{"n_layer": 8, "d_model": 128, "n_experts": 128, "experts_per_token": 8, "d_expert": 32, "d_shared_expert": 64, "activation": "swiglu", "moe_layers": [0, 1, 2, 3, 4, 5, 6, 7], "router_score": "softmax", "normalize_top_k": false, "routed_scale": 1.0, "balance_loss": 0.0037, "balance_bias": false, "router_logit_norm": 1.0, "init_std_router": 0.0203, "lr_router": 0.00198, "vocab_size": 8192, "norm": "rmsnorm", "norm_eps": 1e-05, "tie_embeddings": false, "optimizer": "cautious_adamw", "lr": 0.00292, "beta1": 0.9, "beta2": 0.99, "grad_clip": 0.5, "batch_tokens": [65536, 131072], "seq_len": 1024, "train_tokens": 505600000, "steps": 5544, "dataset": "wikipedia_en"}
Below are experts of layer 5 (counted from 0) of a mixture-of-experts language model. Rows are named router (the router's row for the expert), down (a neuron's output weights, with its number) and show model dimensions 32-63. Each number is 500 + 50 x the weight over its row's rms, rounded and kept within 0 to 999. Numbers have three digits each.
After each expert's rows: a language model's description of what the expert responds to. This comes from a sample of Wikipedia text that the model never trained on.

# expert 58
router:443555438590523501432452482553418424450536510493579431541508509483583511432420600469452467596493
down0:403485554439539585506465471604469561543475557468571491481522518499573439466494482504508426548540
down1:590512434488436486456494455517491462537578648576454506530509549581480432539506461552464485500485
down2:494500473541429500463555557635440457486520449453528440439483542445468461571472475482506512501480
down3:475570505507491463366420512433480497398475541434443478544507470441491486514522532418521473434512
down4:432481528479456519553523469455539516479517474524513475508631496494459426558459504545569568439600
down5:560493423459457564560524542420515514386611542500505531497421428461609552462542522497293482594477
down6:567534483508560562426476524490536532446400472485464523574503485424524486414429495560513555596535
down7:528479543408554523511449530566480490506530464500502472601473567464527423478461547494701461632499
down8:473418515469478412395464454570488531396474505490570511484549563509492485491443452540433435510463
down9:465568544485388501492550518499510514468490423533482478456481508531434428439423529538605527480481
down10:556548433629480518507517426493441486447593490570486561505465510539546491514546413588535536448513
down11:522467435497455439389513492583435517505473493410515533488478511531543418532479510544397532552482
It responds to: Prepositions such as in, of, on, for, over and during that link a verb or noun to a following phrase, plus the prefix over in overturned.

# expert 63
router:445442484516573417545407463522441408554480503494565505453529525483519477409464494413488495493465
down0:510528445533595481592467589398528467504550427393502478526514512481491514575510579463423468459493
down1:363502468547460523538500518568657518550525501469576532488486477505463495507556485452458590572518
down2:541492513598444449445537572459547458470593651562528496499538385427377512446547396555541501408515
down3:525496609488485508460499511568467461488568564485528537485475530498532468536562500572531507379530
down4:389597428503631554465465477463525540500481423425511480523500529545601443413502631416434562479543
down5:439502580514412463591553538535484520447536497453554492514489507531576510538511486517350469428577
down6:511590475500496539523489581489577429514472490456583416633486486506459456530524467499524552473516
down7:568495410422494502524462666479476487412452529565428553503466432418498507495430550535592545493510
down8:584476424542562472562522466552538474405486468547560490482490470516499504414494484476565548440552
down9:501488552476482549495504565491520450553518599509549498571561556512589472361484516528443539524495
down10:516516491509542547504518519472499539455528566485427508419549498498571410635436523491445436543428
down11:479565463449453508473504475493510602478408495595581465481544538568533489527506536447410540490527
It responds to: Mostly of after quantity words (five of, many of, most of), plus on, for, I, and digits inside table cells.

# expert 25
router:475436396562528464454608512445520499473527461506496575451553556482564498503523617425503502613529
down0:494557530520453514430530416495526525496525516451455440416506512503457500483522563516455429515439
down1:456395572513409563459572582478492494518621568477491462587529517516497531527494557476498491567563
down2:505527538508456433513510405513503508464462450441515423419511479576478527363460514437551391491573
down3:516537523502500439489584510599525509446497521539526449370487494502517474482585460467518492515444
down4:473535481513500484523513470534560478470578528505558356478457535419534567542608461531448489385503
down5:525534494461601387489421571568479493572503556612444509599533533487577513520481372498495528552515
down6:538562492527538495548504520441562440469567470489575531498533533529435469528540522486600531490440
down7:406446550481580347472516515485573507371545486442528439502537452469526557581525492504547454439454
down8:494526430497509386484460520565532599496469602536490536483419465457492481523486597621416549604544
down9:510514548463610526456497539446549445516409542531423431542520533480445540536504594468533469476535
down10:396508485545504512467619435488500500517514494538519474363486522502525468472532566521508524494386
down11:515532421543550483549525488458410590413447481504532587471533482580423486547476524510503542466546
It responds to: Digits, spaces and pipe separators inside statistics tables, such as football squad appearances, league standings, vote counts, dates and coordinates.

# expert 15
router:502439506556567479427468492547467528587442528499467550555477551521517485535523586509532553525425
down0:458425505493574538454479532414470486489417502548522562618494475545508486539535529418471533508510
down1:565482515430507382456506493593497535578426522488446533524523470413421520556489540581496476502473
down2:418532473413476470507426580590499531581515566463545546511462478546569433441463556586467531425495
down3:512482497530411428517483468494513510542439472502509475548568421473581492475531470522546479428622
down4:487454448491433474520418572491506492543494449474491426497508582547472407488522532531480432542496
down5:559495534509369489592579634497566472422439493539525362527454535446433516496577478556635542467519
down6:564493572487500564465491530475523432394496488516539490432548652496423427484433589497589467524475
down7:488472472528508558511500450443554451458474533493517408433467400631460490442545498475541438452525
down8:514568497535542498582448546494538559516528505636542561470495511503537468503430461561527501578421
down9:471515465543539567574560513479540480460286494510598491539568416519502472530443582476484577481512
down10:485501534556456479445436526526414591482489590476525495494575523418476413501532519529403426454446
down11:484485527587505542515518538522452485360538521547476504426430503424567490485436576486599382492529
It responds to: Opening parentheses after figures in infoboxes, plus percent signs, million, digits and math subscripts, such as 385,295 (2020) or 4 billion (.

# expert 17
router:461535526467502488448523487432522467429390512542510469502470551511566385449489543421553501416447
down0:599475471562488522443536476442541569532534502485509519544559534441461459553479551414507463502470
down1:481485474471506527416473491465484433487566480442542517574514478466478591489534486505427521563456
down2:524458569481565584501503483424467489472502486538453466473507585501506498481585460516564533477543
down3:443528461450548535454524517519521469429448532481491497578337464446429465528507500496518462487489
down4:419456517460548522473513457555502422483565422466473487475485471473500497512495496507513538441476
down5:475504573519447579531469485475484412559583535508434511518412517665568537474578550459494488603472
down6:418516454478424457465528542492431480495523466496471524572487484492507504446556383382495597479491
down7:542531422589434494505501542589476485433558502525527382486455478543554420514525464424533534608475
down8:553355556521607537462555481510517460452512436595412448549485551541510544553498457483468569576515
down9:460487586458436535516577495528449523412471498446510527487565537461496516532555485563536496571454
down10:434432531540430489537439447508437444565544577531647517543454499533531515504588516429461449466516
down11:437547501487583553446518580477461615460467523592529532475447504419427488473458604512497446479496
It responds to: Fragments inside non-English personal and place names, like Gius-ep-pe, Quarter(maine), Kęst-ut-is and Sch(witters), plus opening parentheses after names.

# expert 56
router:526487539495441525538546555555553572421599450505533455549435561488531556435530522472508511440418
down0:508499514511464538495596511482543351467616534602493503490490483496456481551564457520518503557458
down1:462489438516490542488486480510476458577497495512361441489426459485521423438552518465508429536496
down2:541611581462538603489509477564536577562535508559518442510498520620456418508532448487393487424450
down3:548402439464593491510529541561448549427556485502503510545558440508486529577506562447476588441490
down4:442503420459604569533577562497477546404556483556486499533527530550564436522486493461492550471384
down5:473519465504570501456482449514516578513560524509473542607526513543548529542539447485526499575501
down6:548559512554428593523420459397480428419497576515485597480581523498519513547431538525576398525529
down7:559497562476464466589504465452587565421458478497446497388421578550471511532479484533588374551517
down8:568459536521478456384481513472586475492436517498490513499537487545583465556565532440445525406506
down9:481529417481497451454589549615466507368476547455537535509439538528509556490476450446453457485510
down10:528527479432482517609525470570423481593439471598472575557457497579535485456465519429478495649558
down11:531437459529515492489510591451504533533498553541539499582494482493553465490539463431386506485502
It responds to: Sports terms like football, League, Cup, tournament, Championship, plus the possessive 's in men's and mid-word pieces of names.

# expert 62
router:458473497440569541453562446513465438563466525524425480460509542555488424501418534541602477427606
down0:459444495466477489468466461605458506522489553535467409489462549431479463452470440524534335460503
down1:501522439414599449536533491506575456498525584570461411505527541440460582553529554484496473517573
down2:534509506496489524441523487479561538439522577523492537569510446571494495514509426520524457441485
down3:481618467458495615528456520425489423511488520504509473540557584480489419498502357444510585503529
down4:445516496399574613524557415475474578434476462559433476623558496570475583485461483445453534522571
down5:566455514519455499398454548562539493422607497430505488540394542476458540473397485505550463575498
down6:469512447551586483427531452532382542422489485463504515565628502503480544464567590426499512467499
down7:531523495552478456458498525510561551492560553414528585480561491515553550558508479464436435365521
down8:502530445529552474564475491560521405566479450565532472432422579520439499495440473481545499370507
down9:586490499465530505491513516474519504512543510565570488404449526479414459532548541595501412387509
down10:505407514480608509550488466497447615441490433433479544510506529524510485389508488434504452395508
down11:432510445533433481453419495475610528485505503444448479443495525454420556396525506422579567572504
It responds to: Early syllables of non-English names, especially Japanese, Slavic and Turkic, after an initial capital, e.g. F-uj-isawa, Sh-u, Gu, Mar.

# expert 38
router:490439487576487535460529513416538500536575482401406562390505549548525474543521462549589560382497
down0:527515474460558448522476529549455522582469457561503447530434494567503489380511409445456530535397
down1:485539420468558577464492518459491496527497537576389533436552416548530510554463583510401544510572
down2:511503582497555535471337602568465499480460503566465481527407533467505477509448501463566553630384
down3:486481528530530571512545487489427476552491486515558525453568520552479428496429500556425531378600
down4:594560547477516521538425561543497501458462478559505504517409622542515454535499517488500548557543
down5:630559489451569489586527485459446519529476495515525438475524473502575557498538402470422401365498
down6:560546457480564513472479458496615470429569493480449530509500618521526488566478530489521572527474
down7:522457546502438620471522491460486497509470490526551489432519513445452512533461562441456488418522
down8:478438445572448505494511599479511524510491582569551606482506420553548516503503476510604549506521
down9:488559497529509551428576519506429510535542595442444591513493464491515554528509533426509395492553
down10:444586525471447569436550506562585536513434510485412510599472491546523516564491583441333526379528
down11:480520544513487553528484510494502482506538443499488474458502586480357419553540457640445483490506
It responds to: Given names and their endings in lists, casts and tables, e.g. John, Michael, Barbara, Ell-a, Em-ma.

# expert 60
router:515526478597511521544522452458525580580482561453498377422514474458548443483546526476370469438531
down0:501510467482477586544518444595520444457499462501558483494529552452514475483476518460300542486529
down1:555460493480496497404556542528476419583476519472479550480431470558487478526502459504724555536522
down2:571590427447502510436599550530505481474562463601545503508484588485544517564525509554447491525456
down3:488474447465537530535544544508603514461530473424432546592448485422515575488549538468235453493524
down4:494482504526472526511492522549455568446489505505479468456534509511568442482515455540328449426459
down5:561441473518481515524476551528492585531476537496469500457452551481506528455474524492397492527471
down6:470438509517515452475499455509524465576482535508466456400441448495547450518530616520695508501397
down7:446481554533648523612490529597485532478505439516507510548580475450517518506505538404366463470461
down8:478593475432538522533455541570540582475513515496595459472514414462531483450481469482266397496525
down9:397464473471467492510531526574446403492580476533496501454521499512500501568546433382622510480432
down10:519477495528486505418546508467433479471431511473433640489556536564482435543413500573310469484526
down11:454507392515596538547562472513581531559469494430532520511497393484521509450447506477623536528602
It responds to: Column-separating pipes in sports, election and statistics tables, plus semicolons, colons and dashes between data fields.

# expert 4
router:558467488435474541469534479460575500559418575438436486531452469471382537471565515534476569527516
down0:521454414394507536489450465485489549464601476445548491548530475457460572536554542517405509478550
down1:502545533467521544537406457481433516475554518521508490435432462529484560442427519511581531525510
down2:440449510573512473408468514559526474451485506489585476509480504561482476519386448558458584529586
down3:418448435486475572536575545484582534440535421437455509610460478463493560486605526439310473519523
down4:487506475420480545477444508482476534504487575566506395529507415493555484508520412470479452537420
down5:443482475479518475581501468548452578515514586545462496502510502524471495535386630508455511534556
down6:507505463482459507404477441426497537459449517560480528539503454526522529480516473518466561506560
down7:472501494504464524493550499426501524488502457466477449547499458494420594454570601483484482537499
down8:562515522579575544487489542384431537502490520506467556557435459445521540597642452600438415511528
down9:445551504419519475480503427461481517530451443448374519573528397542587576570482595517544399503511
down10:447472542494513523511584523541498484528466578434539500418544548496559535557520406457455533540596
down11:545539531475417520509558494472449496505633481491406578476495536498403441545451527494480439603459
It responds to: Tokens opening a row or list item in tables and timelines, such as blank cells, leading numbers and first letters (1 January, 1969, 107th).

# expert 42
router:415516526462494519541458500480547573396504484496616427510496491457474516534538399502466500480529
down0:563505521441457492461474519450513492583430487478499491456494486535505496502368503430589556599472
down1:526506547537554566533524529506540496489434470457428510502520546560428554533457539561697530444541
down2:508605549495496518547497489472426566571532484521606411505501505488561489509588518478345530514447
down3:560486476516475467504570440458597508473435471532455523637499570568496472499590479502413505439468
down4:466496509511477535542429549498479535571506482546510561480574473488462485521438563485425541519522
down5:515483463564543404522486461478499493485508460473555493469474488529641480465500535527267501600498
down6:496524442527495545428566430483494464466456470567501534565476469529475526432451527525339447462575
down7:496589468530423494536477505476503583476453486424563452428458475482473515420477558480512576547484
down8:456465439528639475485422506471506581513394472411473468551462488474548520522499465477466426524398
down9:526513478514499444455469489490530512531525570521524529533462636547591493410563521536439461607441
down10:500463554508529456483536431532508600452500469497483423493575516430485481529528501506450399493420
down11:518399552487514504585554499499560507472442559409407420485536474461448580537495531416521480453487
It responds to: Determiners after prepositions, mostly the, also a, an, his, its, their; plus list-item dashes in infoboxes.

# expert 37
router:482423446516518468441588520438526481520514544558472468473481601430517491452557550430476542457446
down0:515535594459475591501424502457445507633427504526517569454435525510532475495468542518467465517514
down1:531525471471520390522571408509435494531468497511453438515537459390535426394545469515500460498567
down2:472480527525600559491523533530559447565495533515530536488467552547560510519524550431655487531436
down3:516499514565509534516551569479477520512492451479537500584478488559462523455530586454596416532491
down4:547521488506481510520384556547484569516453476599538515442469405567525499499479471531481486548537
down5:494541433463603412494510532437486447475499382485551497650497495567367465465538481443536434576447
down6:475567532519520470611561448473485546450532514516541471548516567529587481466508517543582452473557
down7:468612579465519536507482545484541493543551494544484446474521445546477565558399520442540484493504
down8:554490465499549464485471509432452495440537465539519549531503515444431475584537480479502414571517
down9:552494508465520551437356517387466500538563409502504509486517427590384552506496505470577432502541
down10:468484411466556519519488559526479508580493444584520611444439539437535402404560495505575546514385
down11:558527426472567524322561560499534553576425548437530529502500479430483469532537418392450591631531
It responds to: Capital-letter abbreviations and country codes in sports and data tables, such as ESP, ITA, UKR, USA, AHL, plus president/director.